{"num_hidden_layers": 9, "hidden_size": 192, "n_experts": 128, "experts_per_token": 4, "d_expert": 96, "d_shared_expert": 0, "hidden_act": "tanh_gelu", "moe_layers": [1, 2, 3, 4, 5, 6, 7, 8], "router_score": "softmax", "normalize_top_k": true, "routed_scale": 2.0, "balance_loss": 0.0158, "balance_bias": false, "n_groups": 4, "groups_per_token": 1, "init_std_router": 0.0303, "lr_router": 0.00154, "num_attention_heads": 2, "num_key_value_heads": 2, "head_dim": 96, "vocab_size": 16384, "norm": "layernorm", "norm_place": "pre", "norm_eps": 1e-05, "positions": "rope", "rope_theta": 50300.0, "rope_fraction": 0.5, "qk_norm": false, "attn_scale": 0.102, "tie_word_embeddings": false, "parallel_block": true, "init": "uniform", "init_std_qkv": 0.0376, "init_std_o": 0.0376, "init_std_up": 0.0376, "init_std_down": 0.0, "optimizer": "muon_variant", "learning_rate": 0.00669, "lr_mult_qkv": 0.4, "lr_mult_o": 3.0, "lr_mult_down": 2.0, "beta1": 0.95, "lr_head": 0.00745, "max_grad_norm": 1.0, "warmup_steps": 200, "schedule": "wsd", "decay_fraction": 0.593, "decay_shape": "cos", "final_lr_fraction": 0.02, "batch_tokens": 32768, "max_seq_len": 1024, "doc_mask": false, "train_tokens": 274600000, "max_steps": 8381, "dataset": "wikipedia_en"}
Below are experts of layer 2 (counted from 0) of a mixture-of-experts language model. Rows are named router (the router's row for the expert) and show model dimensions 0-191. Each number is 128 + 32 x the weight over its row's rms, rounded and kept within 0 to 255. Numbers have three digits each.
After each expert's rows: a language model's description of what the expert responds to; "gets" lists some tokens that make up at least twice as much of what it gets as of all text. This comes from a sample of Wikipedia text that the model never trained on. Tokens count by the router's weight.

# expert 58
router:134151139137172115171128142096101086096168083081147127129156107158155133094089080087097175144143180121147097084110161080145078136163134137135162120082147092167156147101128159127087089079151075104153154120163128178086151176097148128074163107126104170129175097174126084085097105133118143128130153134096116090082109100101147079135081168137160143137117176137170128176168165097152140102123134174168166083167175093149181082079115135145174122139078150169166122080087081080176155175080074160177127168158173139175160162131157170092123158139172161118130150163086151158088167121103163119
Description: Main verbs and adjectives right after would, will, was, to, such as last, keep, failed, continued, went, scheduled.
gets: " last", " first", " failed", " continued", " only", " go"

# expert 103
router:118165155143166106164129123117100080098170086081127117125158087162164108104090079085093172140136172124131114081113153080151080117150147153124156097082155082171172134109100150120087088109147087091154158163152105170087157176101153109078166119114123170120168102173139086092092105148123148134112152132108128087083107119108133078139079164139128140152113173160158118178165172099154126097121107175172168079159171093151181081082106145119173142147089143168169121081085084091176165171076085170173133167156149147167173168123165164128115186121170162126158136175083141127082173123116177096
Description: Articles and determiners before nouns, mainly the and a, also his, its, their, including St John the Evangelist.
gets: " the", " a", "s", " The", " this", "a"

# expert 92
router:113151155122171105144149139092084083130165082085133099170140087155171121131089083084091168168157173113157098100125101078121087106166100137108133116094160086170170126143093165138089080119114088114158114135146109170084153176131147098083162130134107174148142107162149086090093102152143165116118138145147114081083098111078154086137077167144146151136148174148118124174169166143166125085091104171168170079160160086150174082083109149118178109143094137173177131079089084082175146165078082160180102170171113162167174141160161159137130171128165162106148140167084141103079175125131173099
Description: Pieces of non-English names and scripts, such as ch, yl, hy, non-Latin UTF-8 bytes, and IDs, e.g. Ch-ych-kan, Fran-che, Ευ-α.
gets: "ch", "ry", "yl", "hy", "ich", "ith"

# expert 63
router:113148146161171097167135137098087088087172084088132118143135102168148139120090091092084178161153173111148095082110151075151084147167121141149156119086157091173163140136116161121089085094131083107140145134166130173084156177141135115080157101134088175143170092168102082090101114139123136123126144133104101091080097091088157081148085169139142140130124172141169133173175167104170150093107140170168176083159170084147170085080112137127169132137078157166177131081088093087179170171086077158174134163168164143167162165134154163112129160151167167103133145155079142152084171111129181107
Description: Adverbs and particles after go/come such as went back, came up, plus intensifier "so", "own", "soon".
gets: " so", " back", " up", " go", "ate", " continue"

# expert 16
router:116145139142176113158126130095092089097170082083156091157124099171149142111089088086089166167139171124154097087111145085140078127170108143126153128088170093172167124131104174109084079091138079109142137142153137176094154174117145120081166110137083169148174104170111087090104126156154145116122124164097124089086090090090163078138082164151162136145145176140164132175168159111170129095108124168167164081166165093151174077082122120140169106129080145172170106082097081085174165172089086153179116178172156157172154141143164168113130158135175162095142140168088131123082176113117164101
Description: Word pieces that finish verbs and common words after a stem, such as he-al, bit-ten, sw-ung, dev-ote, plus ion.
gets: "elf", "al", "ten", "ion", "aken", "ate"

# expert 42
router:118156123138172153163162149152087088092175104140163140150097087169164102108087099133081166164103175095096164121152121084150088162143128112107172096130170086142163080089102169121092081143133098091167108165168118171092093160103155087089091160105091156108154119170107085098140096173107098124159164128166146090137075141130086082152086088088157164164154170155125094147168167116112149089168086169160140092151148164156162134086109142166171133108153145170166090080086144086176142132085091105172153168155091162173164141098093140167156165177149092143153139152097092108086176088173168150
Description: Single digits inside longer numbers, especially GPS coordinates, table figures and dates, e.g. 39.37222, 22,307, 2017.
gets: "2", "3", "6", "7", "4", "5"

# expert 107
router:138158162120167106166093117147095087104140092087151114098168109165162093090087082095119170102098177116101155078100173114167085139165153136140162088085145086164162149087123125138091106086164081108170166159164098166103110175085167112088159106109147172089169098161162087090089090146108153141111162116119120121078133141149095085159086135112123141149094169161167111167165169092114146094124094167168165085121164141156171087092138127113174157146081154163158092084085087083176133167094089153170152154167164136170170168094172171111102163104164161155131140161085160148082168151094168125
Description: The word the, and sometimes its or their, right after prepositions like of, in, at, to, before a noun phrase.
gets: " the", " The", "The"

# expert 85
router:148156153127180098159116130120095084096182094087114121118153085159162110118085088086083158144125174113129114077110132083139076119175140156103143102081143085171173152109122166128090090111156085136156155147155115177083139182112156125081169108136114176108171112155157083080105102142120142133128154134134108097079096120122140083147083172119117136130115175157155124179167172116149123098105107177171152087160165107148185078084096141147172140145099141173176110077073093080179158158080082168180146172161142152169173168130171168109113170113178168122158123170080127136077171124111169091
Description: Her or his after verbs like began, started, until, in biographies, followed by career, death, degree, as in began her career.
gets: " her", " his", " this", "s", " my", "://"

# expert 53
router:160142129163170163169098143152099099127090087085118128170181135165143168098129085105082173122140164150099086118154178102170083129165171172116157148081111084173152179097124171134084088073163105095124117138166161155081100162166112099079164114174109168111168134170113085091083079169163099133149149113158169091072102146135108081136083123136164141155119170084150139138145160085173185123153120158167117102175155123104163087088095134119167151173089156131149160088104082092155168158096090157137145156145159143168145186110093172150142127095165166147103151155088103181085160132116183133
Description: Commas and conjunctions linking clauses or list items in prose, such as and, but, which, or, when, where, while.
gets: ",", " and", " that", " which", "),", " or"

# expert 54
router:134146130140176114159126127099085087096176078080138118146118096163153115113088083084086175146142173129154108079110151077143085123159129142135159112093163078171171145117110155131090087099149079111145135135161122171070157179102142115081161102117103169131160095173132080077093121151136147126120139143119111097076095108090152081135083174141134136149118172148163121180175170103159131099117117178169177085162169093138175079079119161123180130131080152172173113084087087084178159171084082158184133175157161146168159156128169157117128183137168164115138138169082146145083164118114169103
Description: Final "a" in circa, "nearby" and "no", plus assorted word-ending pieces in linguistic or table text: sh-ave, Cur-se.
gets: "ue", " no", " nearby", "a", " back", " whole"

# expert 57
router:135150135151173101161143125106087080106172093079149114158132081156158124117092080086084158162145173136156106083108145084134087113164101150119125119089159081169174124141090162137079088109143090109157134153156123168078161176115134104088165101152102171127159101165141086083097107159148152127121122159112113092082090104082165084142082172144161140134137176148151123175166171119168123093102122171170168093168172083149175081081122149131167109133095130165174126084091085088174156167083084148178098173170156167167179154128168161113146171123171172103143143164081148139085175139106166093
Description: Pieces just after a word's opening letters, especially ure, ue, ive, in names and rarer words, e.g. N-ure-mberg, b-ure-aucracy, H-eal-th.
gets: "ure", "ue", "ate", "ive", "ere", "ide"

# expert 40
router:159121116127175096168089101143091114137165091104095134077101159105184096075104078134129119081098169147094164092162152083160083073119156137127176089106116103171165150099102174155092092162155093088169110162168102163123152158160138099090177092166138170100164064176158089114131109158094108148151096149135121090092085156156107080121090174157076122170126164148162111123147133163164115160144107172180131092168140167156181078091090133166162157161098157151165097086127068087170098136083091161159154107128191133169142135115132106089123166084149166106108111167127084144097177139132163125
Description: Space-pipe separators between cells inside markdown table rows, mostly mid-row after names, numbers or titles, plus heading === marks.
gets: " |", ";", "|", " ===", " ====", "====="

# expert 7
router:120100172160179154153168126113099092113165081102108149129106154130163090107087078152102162119095168118109163089128111106137093089115161159096152107074146128167174160086148164091080092119173086097168151162156164165092134175169089106082153096127094175118183147177172090083114093178156104106157175160109116106081083156097145087158079168115121089082075172178149120124144162095161102094137095148163176091124153162155174086077083146160170145145081120149163101082109122087172179153093083121137134156153143163166164115092135158147139158112172105093147103174138102115087152149112169117
Description: Periods closing a sentence or list item, including after quotes and parentheses, plus wiki heading markers like ==, e.g. died., culture.
gets: ".", "==", ").", " ==", "===", "\"."

# expert 32
router:116153141159169094166163113092090091123167085086137098160130085149163123112088082085089168167151175099165098084135136084120088112157108144112135120087157089166169117139090165139081085097141092114150152151150135170086164171131155107084165109138091167140168097165130087085088117155151154112111127156101113094082091098086161086150083165151159125156146175145150130176170173125157105086092113172168168085171165089135174084084119144141170117123082131173167136088091086084173163166086082153170103164166150156168170153150169162137134169115171163095155122172085143120085170118126168099
Description: Middle syllables of proper names and titles in lists, often German or unusual spellings, such as W-acht-ell, Gro-ß-er, Dever-eux.
gets: "urn", "aus", "rap", "tern", "re", "icken"

# expert 100
router:125161152131173111184134122106089075116165087083124102152132086171166104123094082095091171143151170143140104088127138073146078120157123144128147100078132081169167145132118156114049093097161082098162161128156132178089136186092171097076151104113092181107169114160149085097102092133132136151117145158141093098087088112099158085158080184129140106129114168135154126184174165106155120126122118174173166087164169120133178071081117154122170120149100103170169135084087095084177163155092082139175119168167142171174170157105163148120125161112164159163147132165097139122078172114098162121
Description: Article a at sentence start, born inside parentheses after names, and periods in abbreviations like U.S. and Mr.
gets: " a", ".", " the", "born", "s", " born"

# expert 70
router:121145137152172099166139143129079084117179086085141108141145094171170113105093085085085160144144180123150100088124126084161081103160106147128155129087141084181165131142104172130081085115147078117157135136166118175080162179115158109086168101136097175124165098171155077084106108160121160139121145138132109087080101110081152085151074165128123123145147171138141109172168176125165129116116113171175177092168169090142179076080099146132170123127090158176171127082094087076176159163079087151174095158162163148160176159121166153111134164131166147120154118174083120126085178129106159087
Description: Language names like Tamil and Telugu in Indian filmographies, plus miscellaneous words like during, against, Happy, DF.
gets: " Tamil", "eam", "asure", "enth", "ate", " Happy"

# expert 104
router:100124132146166126160127172082078094127180087083089160139099091168089144126095081119079157167105163091164102119116116094131079123162134102123138138090171085173152107149074165120086091098138091145178111146136169159078169163154150145088160122144125163153164096159140080070091151158150145082125165108144109096070105140081181098137087154115121170148142165158119106163168160146164122084115135160163181101170171110161178086089111081103163164108091137147164142095098158093159157151107088119165095146144109161165166159172178173131117161126176148114178064185096164075098149146143161109
Description: Capital letters and pieces within acronyms and abbreviations, often in parentheses: WHO, ESPN, NBL, DAMAC, VIP.
gets: " m", "M", "S", "m", "L", "T"

# expert 84
router:139174140153158085146115151141141092084176089112088175138174070156132190097131093085132169170172170161096072105116129087162100159163119135165137086084082078168141152122147136078096098120139114124087168124130140165103132172134091076097174112154148163170154123153088084100104098140076168140094171191133105087100079083135153089108088178107137161105109159169152176161157151092145176089085161159173147093152127083105170095092128135102167151128082128146177133104087116078158165143097094160133104166173118081160182130128174159130133130133142151126150151184115101166089177119122177129
Description: Pronouns he, it, she, they, her starting clauses after periods or commas, plus also and -ly adverb endings like suddenly.
gets: " he", " it", " He", " also", " It", " her"

# expert 18
router:116146138144173101169136131098081084106172088091121112149132102161151137121080083088093168156139171113166090093116112088134079115158108154131146112089168091175163110127112166129091084096135074115145150132157129174081168175135154117081162114140115171149177089175134083084093104145141157104129136143100108091078097101092158078139084162142145127152142178144158133178171168113162138096107121170162164093171168090136173085077111150123176113140086115165173130078082092087174180178086076149174117167162147163175179156138153173123119173122163167096145136171080136140085172101121170104
Description: "marked" after is/are, "Note", "et" in "et al.", second marks in coordinates, and mid-word pieces like chem-other-apy.
gets: " marked", "ve", "Note", " et", "ident", " based"

# expert 96
router:101165145119179128172133156086113088076172091088146139132131127161140152136092091097093171158159172110161081086106137082118086144174133145160162133076161094163163137103137162124080087084122090108137156116170148168087151171143155142082144097130100169132175117169112084088102098120118123115143153112095100084089090101122168083142083160157139161133111175122177149174167157091161130094101149156165169103170164089146169082083093156149169135107079142168161109084088085085177171169084085170174147173143176143174137154099143163092101127152171144097119155172090141173084152094105168098
Description: Past participles and verbs after was, were, been, mostly of moving or employment, such as moved, struck, hired, written, renamed.
gets: " moved", " forced", " served", " left", " applied", " struck"

# expert 1
router:129179139090176144169137146084092091066167086090142134105127150192148133099089084089099159143117163134146097080126160092161075130175136166160170158089124109143170146072139144146106091083162075135110158113162128163088174183142123125086154082132103177091178113152109090104106112149127097109152167094090078099097083101127158102137093157141154116139105158140162130171172142109155115103125122144167171094173165110102179092089117142163181122124106172173158111081104096089176182170087087153184156186125163176168132144085131165109103111123163127096139155194076109146111165097103162134
Description: Main verbs and past participles following a subject or auxiliary, plus "as" in such/serves-as phrases: reported, used, became, followed.
gets: " as", " used", " became", " including", " released", " made"

# expert 55
router:154167158130174114172109130133094077091146100086132129110158106172149094089099084119096153118101179140107142088123159081169081137158163171148171104089110089166165161098125124136079092082165081112157155160166128175097112174106145124083170100108119180098169112167151084084101098157117128145118160122129133101082100149128106087153075174125133134135093176141161119177167169099138124107141095172165155088153145138147174088081113138131173158159087151166169094083088087080183139174086089156170161178159163134170165160110174165090105160105176156145139147167091126142088172147077179148
Description: The word the or The opening a sentence or paragraph after a line break or As, plus table pipes and quote-comma punctuation.
gets: "The", " the", " The", "|", ",\"", ".),"

# expert 67
router:077191117182153090137171172105096097096157096100093174159086094119156168099096101098113151141168155083137102100128128113169104167171100087159163151109178084155133143129070180099106101120098097110088128189155139154095165161126167107097144184188093153169169113163092090098085168159141151095163153155112140106102109087091045104171103144071139115172108157143135083155152157130172100105165130167164166111150155104128153100103109082095147139128103120151161177103103115092161165158100084092148109137163139066160168148109160155093093165139140161093134098157094145157096151067164148092
Description: Ending pieces and nouns completing a phrase: plural suffixes, -ity, -ism, year digits, States, years, time, e.g. engines, rob-bery.
gets: "8", "s", "ers", "es", " States", "ation"

# expert 105
router:121141153148166092159151134092088088134166088085126087174139086167155142135086083082093161170160172118164087080122100079106086101154107133116128125091167094171170113138083154130089085124127089113166134149155118162079159178119150095089163105122115164162140091164154086089106127142156165120109105149111112091082104100086159080141086166147142144141159178147122128173167171147159127085095095170164169084166161088149172080086134144132179108120087114166176132083092090085169172169082077141176114166170122163166172134145170162148124170110155165092157120169083136121086173128105163089
Description: Inner consonant-ending syllables of foreign or technical words and names, e.g. il, ik, ash, ach, Dominik, enzymes, cytokines, plus Thai script.
gets: "il", "ash", "ik", "ach", "ig", "isk"

# expert 110
router:148137150152166120165127110099092075114162105096086120111144085164174111115101084106089143161124177102129107108158108088121085116156122180149153116084161082181155172123084185132089096139139094125147182129159098159071159175136163143088167125125082170139145091175159079072094121160133106079108133065154080092098096125077168096149087164118100177140146160114140084155161170129174139111109115165160130103158170112099163089092098086158161161150093156149179165097099109100163172152085086175173160108140171166165154145105177160106133175111154162100172157163089115145103137087152163080
Description: Opening quotation marks, closing parentheses, dashes, minus signs and month names in tables, lists and quotations, as in "Call, March, −4.
gets: ")", " \"", ":", "\"", " –", " /"

# expert 77
router:141154115118154156180147101175094100118170080086078087105140097163153161162102089140093147135143172115120100151120086100126089115125087161140132119107157077171177081164124166135104088139083080138168166117138128166085144135144102175083172065106093162134136075149098086136090093144183160162143100095069106093078120158142177089165082149113137128161158170142157157165163177112105134099122116164169122101166169139130166076088104135148168156155109094168163130087103082094156132112081088165163112093076121143165175149170164108085151175117163091137160102188112162096083166118089168104
Description: Bare space tokens in tables, dates and scores, usually after a pipe or punctuation and before digits: | 7, On 1 July.
gets: " ", " B", " N", "/", " St", "N"

# expert 34
router:121156152156174124175113151105111089091161110090130120141152123160136159112080081090089163164138176130156093087122163081150082140161142156146170119079164083158142140128141149100084089080159078105132148129166146168085130168128145144083159103157091171153184103161090084087100103120127143122144162146090122085084100103133162085144082155141150140128143173123175155173178126098176143091117155156161168087169169084157175085078101112162171127155085143175163100085088083085176158168087077166176115177165173130183150137108143168088107156136163153109122158156091151174089158118098168134
Description: Forms of be, have, modals and "not" right after a subject or relative pronoun: it was, which is, had, would.
gets: " was", " is", " were", " are", " be", " had"

# expert 31
router:150149114187176151156151125133082100137175084105122084086138092174138122166103088132075158146139165143110141127116163085145089115172152130103139097082135088175172139127095167101080105078163092094163180113131105161091099167149177123086170124121074175106161080173173090087100088160159153093108116123089091111100121141117171086152083140106149091102156171147170100163171170112145098118128089171159138091178176127116172087085107119169172101164115089142151113084094091078165154116085075144167098115110167170169175164171149148094091163111148116138160132175089127118095164085117167123
Description: Opening parenthesis or bracket after a name or measurement, introducing an abbreviation, conversion, alias or note, as in (UNSC), (1.90 m), (final).
gets: " (", "(", " [", " (\"", " (−", "^{("

# expert 51
router:160176086152160121165144142169098102163165088100135116095140082161128174163096090130095161152135169106122161130083110086158088089092107156094144111085169094162159086154104120141098097134143088119166167115165081162085179160079154078097167173102151168104083086149160090085108105147134142101117123137120111101087104080150164095121090162110100106110167158164151125170150164155165161111084109160150148099172160087078166085088143167123165093167148120161174133087094102086171151120101086144166102129167082168164168174148159165091086172098153098085166103171091155104087164108098166102
Description: Single capital-letter tokens beginning a name or word, often after parentheses, hyphens or quotes, as in D in Drowne, C minor, P in Pld.
gets: " P", " D", " C", " T", " A", " K"

# expert 30
router:151131119168170114179113160120087090074174087089103099123113095162165119100083084093086170154121170113153101093126163089162076131134152129102157103090160089163161152093110166091083088075154084137162171116144132164086133170091154118087168078124132167131148129179137084080112095165155152138150121104138099127077084094099114083120085166119169118134138170143171104163176168099161100111145108155135179094161167139107173079085119137159173125150078124173160103086095078092172141179083088132158161175169164139164171160118174151096140165110158128137125153170079136169092165107126162155
Description: Apostrophes in possessives and contractions, after nouns or names, as in Dubai's, club's, isn't, Girls’.
gets: "'", "’", ".'", "`", "ʼ", " keep"

# expert 79
router:131170102156164150118156153155093086086158089090163146146119087171171090134093082133096159149081168143100155139116098102160098163167153103137156107098162089114124102081095168138090095104132079097137159155141136175088114168136156089088095155115085175091166153164166081122158086130143108171166165161171099089120116174120085080164079102110157139137171176112163086181167147125154136093145092161162153091177158159164170106088083143162170107101136160175167081092091133078178105165077086111129142162163104174169160130095102108151167164161133101129093130135087106102080142086130171163
Description: The third digit of four-digit years after 19, mostly 8, e.g. 1986–87, 1983, 1958, in sports and career tables.
gets: "8", "7", "5"

# expert 111
router:137171175156163098125134135101090104168171088090163073177121105142138138101099093082083150175166164136169101107106084098070097081142130097127107115103164090164166096137087155161091084117110105118180131125146125160099169161120110102095165086131125156157093099168169091096100092138180155107109090155109144090094120116093165091112091161164171165143168170165109165165141154118155128083090085163160154086170161096168165088091162149138169107118098088160163131087084115097163168163090087145169098163167088149160158115177158142159098173095165154092146139176094168104093171110106175101
Description: Short letter pieces inside non-English names and places, such as Saj-wani, Guayn-ab-o, Yam-ag-ata, Nic-col-ò.
gets: "ar", "r", "h", "k", "z", "u"

# expert 52
router:139159149142174121168122151089104083083160107084140127134145129181150156104081083098085167157144173130150090086114164082154083149164153158137164127072149087158168142101135149113078077087150077100130136130163149172082139180111153135083154105132093172123170099162108089094094104131122137124151166124108112089088100114127155087142086161153143149128113172123168142180174148098157139091116144169166183089169168098136168090084090147150183151150084144175163098082092082084180174171078077166170126178145171130168147145102153165091115136147162164106115154172077129159090167116100173135
Description: Auxiliaries and main verbs right after a subject pronoun or noun in narrative prose, such as was, had, helped, would.
gets: " was", " had", " helped", " continued", " did", " have"

# expert 49
router:137147150161163104167138135098087082104172086083135113163141083154161123128103084089087162161160176130156093082106137081139084116164122129116148122084161088172167128123095160131084086109148094111139144148157133170079160175129151112081176108133091172135169093171122086080101108161150133107107150160103096090083093122089156086148079166153160143133144173152160124168177176118158115097102118170170171086156169092150172085087113149136169123133085127174169123087085089083180156168082083150170128168171145165162168155136180160123125175122165166107144131175079136128078176120101165102
Description: Word pieces inside names, titles and uncommon words, often vowel-e endings like ate, ide, ree, e.g. Mar-ly, disch-arge, Ever-cle-ar.
gets: "ate", "ide", "ase", "ree", " up", "ee"

# expert 86
router:111154144147174107155155139092082086146167084085126111168140080150170125117088086077082169167152177108170088088141114082141081109164102126109126121084160087171166127136091166118089086132121086119144131164146121173078149170133147110087162127134093166149165094162132086090102114159156156117131147146125112090084093113092162083135083175136146140153155176142132116174170169140169110089102108177163173081164160086144171081084107154126170101140087124172173128081090090083179159165084083135176108174171125161167172149140170162140124169121163155095153135172083138124084171140119172101
Description: Final pieces of surnames and words, especially -ry, -ize, -ich, -ship, often in sports tables and Thai script.
gets: "ry", "ich", "se", "iel", "de", "ch"

# expert 76
router:130177157143187135175151079138126110088135081131170090152167085174170099148108077138063150132113175128080113126170167077143110149128145145124144085129131075174158159082123150176092080139139081118126123108173101175091144109102176127075132133133093168098160103178154082098110088125095069122137177133139130090114074133147136073135078092161137184122143174139119099169172158109119133111113119181181115084164130167109177090075085167146185161168093143166176084084079100079172140149075077149156155120159148139149135125119133119135145139098110117138094155158132149125079160072164170134
Description: Colons after infobox field labels such as Genre:, Phylum:, Born:, plus markdown table divider rows like |---|---| and stray byte pieces.
gets: ":", "|---|---|---|---|", " /", "|---|---|---|---|---|", "|---|---|---|---|---|---|", ")"

# expert 89
router:120150136143166101171154119101089089132172084088138106160147083162164134135081084082082172164160171115164104102117118083118077100162102136101127103094148090169168131134096160123081081122123082118155122151157117174082158174125152113087165132124099168145151091169117084087098117150140146112120141158110111093086090117087164083145082169149136123121155178151144120174164169120166119084099103174173169087166175089135176085080119156128172116152091136171166135085083087085177168159081084142176104169179139162166174161137158160132133175108171153099163133172083152116079168131139168095
Description: Mid-word fragments in German, French, Latin taxon names and non-Latin scripts: ue-ber, ze-olite, my-the, T-ry-peta.
gets: "ie", "de", "ich", "ch", "se", "ene"

# expert 27
router:107132140146178097162156119091091085122175094080146094169124084155160120101089086093087165167150172133160087089140153081135086115164099142137147121084157093169168118134088164124087084093157085105153126153152132171082161172112137109084165110133100170154162099162132087088095140162151148104112133155111128088090092103083147084146083163161148122155128169135142125170173166115161134099107113166171165083163164092155177082078130144118174108107075132167177138092092083079170162165081084144177120170173136160161172158152174165133143174140175172098150143160081111124091173132135173099
Description: Second pieces of capitalized names and words after a first piece, such as Com-mon, Tw-itter, G-irty, Morgenst-ern, w-onder.
gets: "mon", "itter", "orn", "se", "ten", "oid"

# expert 69
router:141143144126171113167137140104084079113175088080132113153172098161160136117094083078082168168158175133145093088115149090158080100169130137114137123083162095174169136151110165116087084113132090104137133142143118174077150176124148104081160098120106168141162091165123083084102107167142146123136150157132101089080087110089158085160083171140130156119156178160149120173163166106169136092084113167164166082167166093143174083083133147150178123143090134175167126083082097083178160157081087151174113179166149161173170154129163154109131169144167147106157129172084151122085174140121169095
Description: Word-internal pieces like ally, ly, so, or after prefixes (Rally, obsolete, Marilyn), plus prepositions such as for, after, during, under.
gets: "ally", "ly", "to", "hy", "so", "or"

# expert 4
router:118152159100161092169111117077082092111168098076132096112119069155168103096089091108102171138191164075194082101095159090139090154124127149119144121097168097168162157172085144132099097097158087117148119110158103166086116161115159126087174077083099163159143111131169091085103171124147171096100135138155149102103104098061124088173095163098109186134123162121160098151156163145119149110098141141141176105153180086172159090092162179106158137159098169167171125102113098090170126172094098134159134174165171149156152151197171135101127139193157163147145130154089137157097156154130158087
Description: Adjectives before a noun and adjective-forming word endings, e.g. new, national, American, early, -ical, -al, -ary, -able.
gets: "ic", "al", " first", "s", " American", "ian"

# expert 41
router:135142110125184123159108137121086097143169084080101110121121094168148155147085082104088164179145181097154097144098099094097076100146116138109093122091164083171172097150104160146084092096092085104167135110151132166088163161121152106085172118131145174146119099162150079097098090140152168096112091135099110094084094120091173084139082163119126125118159176145153173176174173134147155088100102174166147082169186091108169081082140146121176104142093095171164127087100099083174142157084078156173089167169106155167172151159148151116115170108163133108162121178095160107088174110119169110
Description: Word-initial letter pieces starting a split word, often after a hyphen or in foreign names: gl-ucan, ph-oton, Gian-c-arlo, y-acht.
gets: "f", "ph", "gl", " o", " l", "w"

# expert 33
router:138139140164172129174104091145094084109156066094151076099181110174166102122102087080111139121192178123145155099102158092155090073143104151120137087066113084186174131166122155117080094138165084124143175131146104171096145172132156138085161120110107167094149086173136088085122097179118137162119109124117122092084099153133155076162086179151094108094114171149146130180171144114144147135090107139172125098153111104108170068079125170151170131163116157160166125085095117082183169127078078162174111129135144121169174171098162148074124160096162149100124151141089140134075167150146162085
Description: First token of a new line or paragraph, such as list dashes, table pipes, heading = or == signs, and sentence-opening The/This.
gets: "-", "|", "==", " The", "The", "==="

# expert 28
router:135161113143169126163121123090112092084164079093148122132159127166162133096078083099094173151126171153154097088148171077123080148165141137155164101095128100168163170100147161127088085088163078123140142121168133166081142183118154131088156093128112170101180120172149079085099098158115110125142155125118105075075084135104132079138074163154134154110105175139163128169167178102163155103091135164176184085171178108122176068081102159152173151141089150172175101084091092064170153169088085160159141160158166154166160153094140148100136144121160130128108144160089132161079148113114168123
Description: Words introducing a name, title or role: entitled, named, called, known as, such as, became, to become.
gets: " entitled", " as", " named", " to", " become", " titled"

# expert 10
router:137076171154154152130145149137097083120163088073102106167102084164147098132108075171106160107122167068120164097126115102161109134133171186087159075082154107161165154092131152099085097157153079130112182160155140172100090155127166114087165149095116160079148113173172088111088075152170112109149157170166075126071106165128142098170095149101095080128085170136162097151144185066127095090134099155167093094182178143151162087087087160159171121120123136137179121085103117110169172151108084144160118149158125143172163131111135139133155185111164114070160123169122131107087159140093173121
Description: Periods, hyphens and en dashes joining digits or word parts, as in 18.0, 30–4–2, full-time, Op. 99, ISBN segments.
gets: ".", "-", "–", " .", "/", "°"

# expert 65
router:146163121170166153163131136109097097118124104112150144145169127162113135127087096108113176162123168183093078105164150092166097113131129154145160179088107113129166155103156141162083086102154090086123152143103087170113099153088154093091096089094087163088146114172097099089169148147073103112083141101128127093087081097064111097142098186181085076081116161130158121173147175113162142191121140169159166094155171124089162087096190128158165143143094144163166187095098099091163181149102091162172113153146147149154131129097182134131122176148157153153102080168091096135086183145111176156
Description: Prepositions linking phrases, e.g. of, in, to, for, by, on, with, from, after, during, often before the or his.
gets: " of", " in", " to", " for", " by", " on"

# expert 113
router:118141138150168121161132133076090088101173085085133126159125086165161142111090090082089165171145170121156089093114160090148087135164121147151148112093155097167169158132102169124085081102138086093123154133162141168081170165123163102082164100134092171147162101165108088085091124130162168119110137159110104093090092088085160087158087172124163135159106170116166129179166172097160131082107128168162163089165166088144173086090131149123164115122086144173173142090098098090174166167088085156179142177174156163171168153143168168124114174150165154106144148161082111160082164104121168105
Description: Later pieces of words split mid-stem, often after the first syllable: gen-eal-ogy, br-ush, w-ater, rec-ruit, plus "back".
gets: " back", "red", "per", "ater", "rown", "eal"

# expert 35
router:140157164137181082172132161121091084086172106084154129136133117146133127111095089092108160163163176103150104092106151082153089162162112157143150147091158075156170160127149143111084094100158088091123119150168129169085161174116125127079162120172118163129160105155092085099117118163103124148117168104094105080076095143083149084095082140144152162136101178136168105168153176104182136117134144157155168078162172089145169092084081159117163114119082176163168135083082091081169163166086085161170112160141161146171179138121152168100146133167163180122157165130086141166087175100102175099
Description: Quantity words and number words before a noun phrase, e.g. two, other, all, more, such, many, most, these.
gets: " two", " other", " all", " more", " three", " such"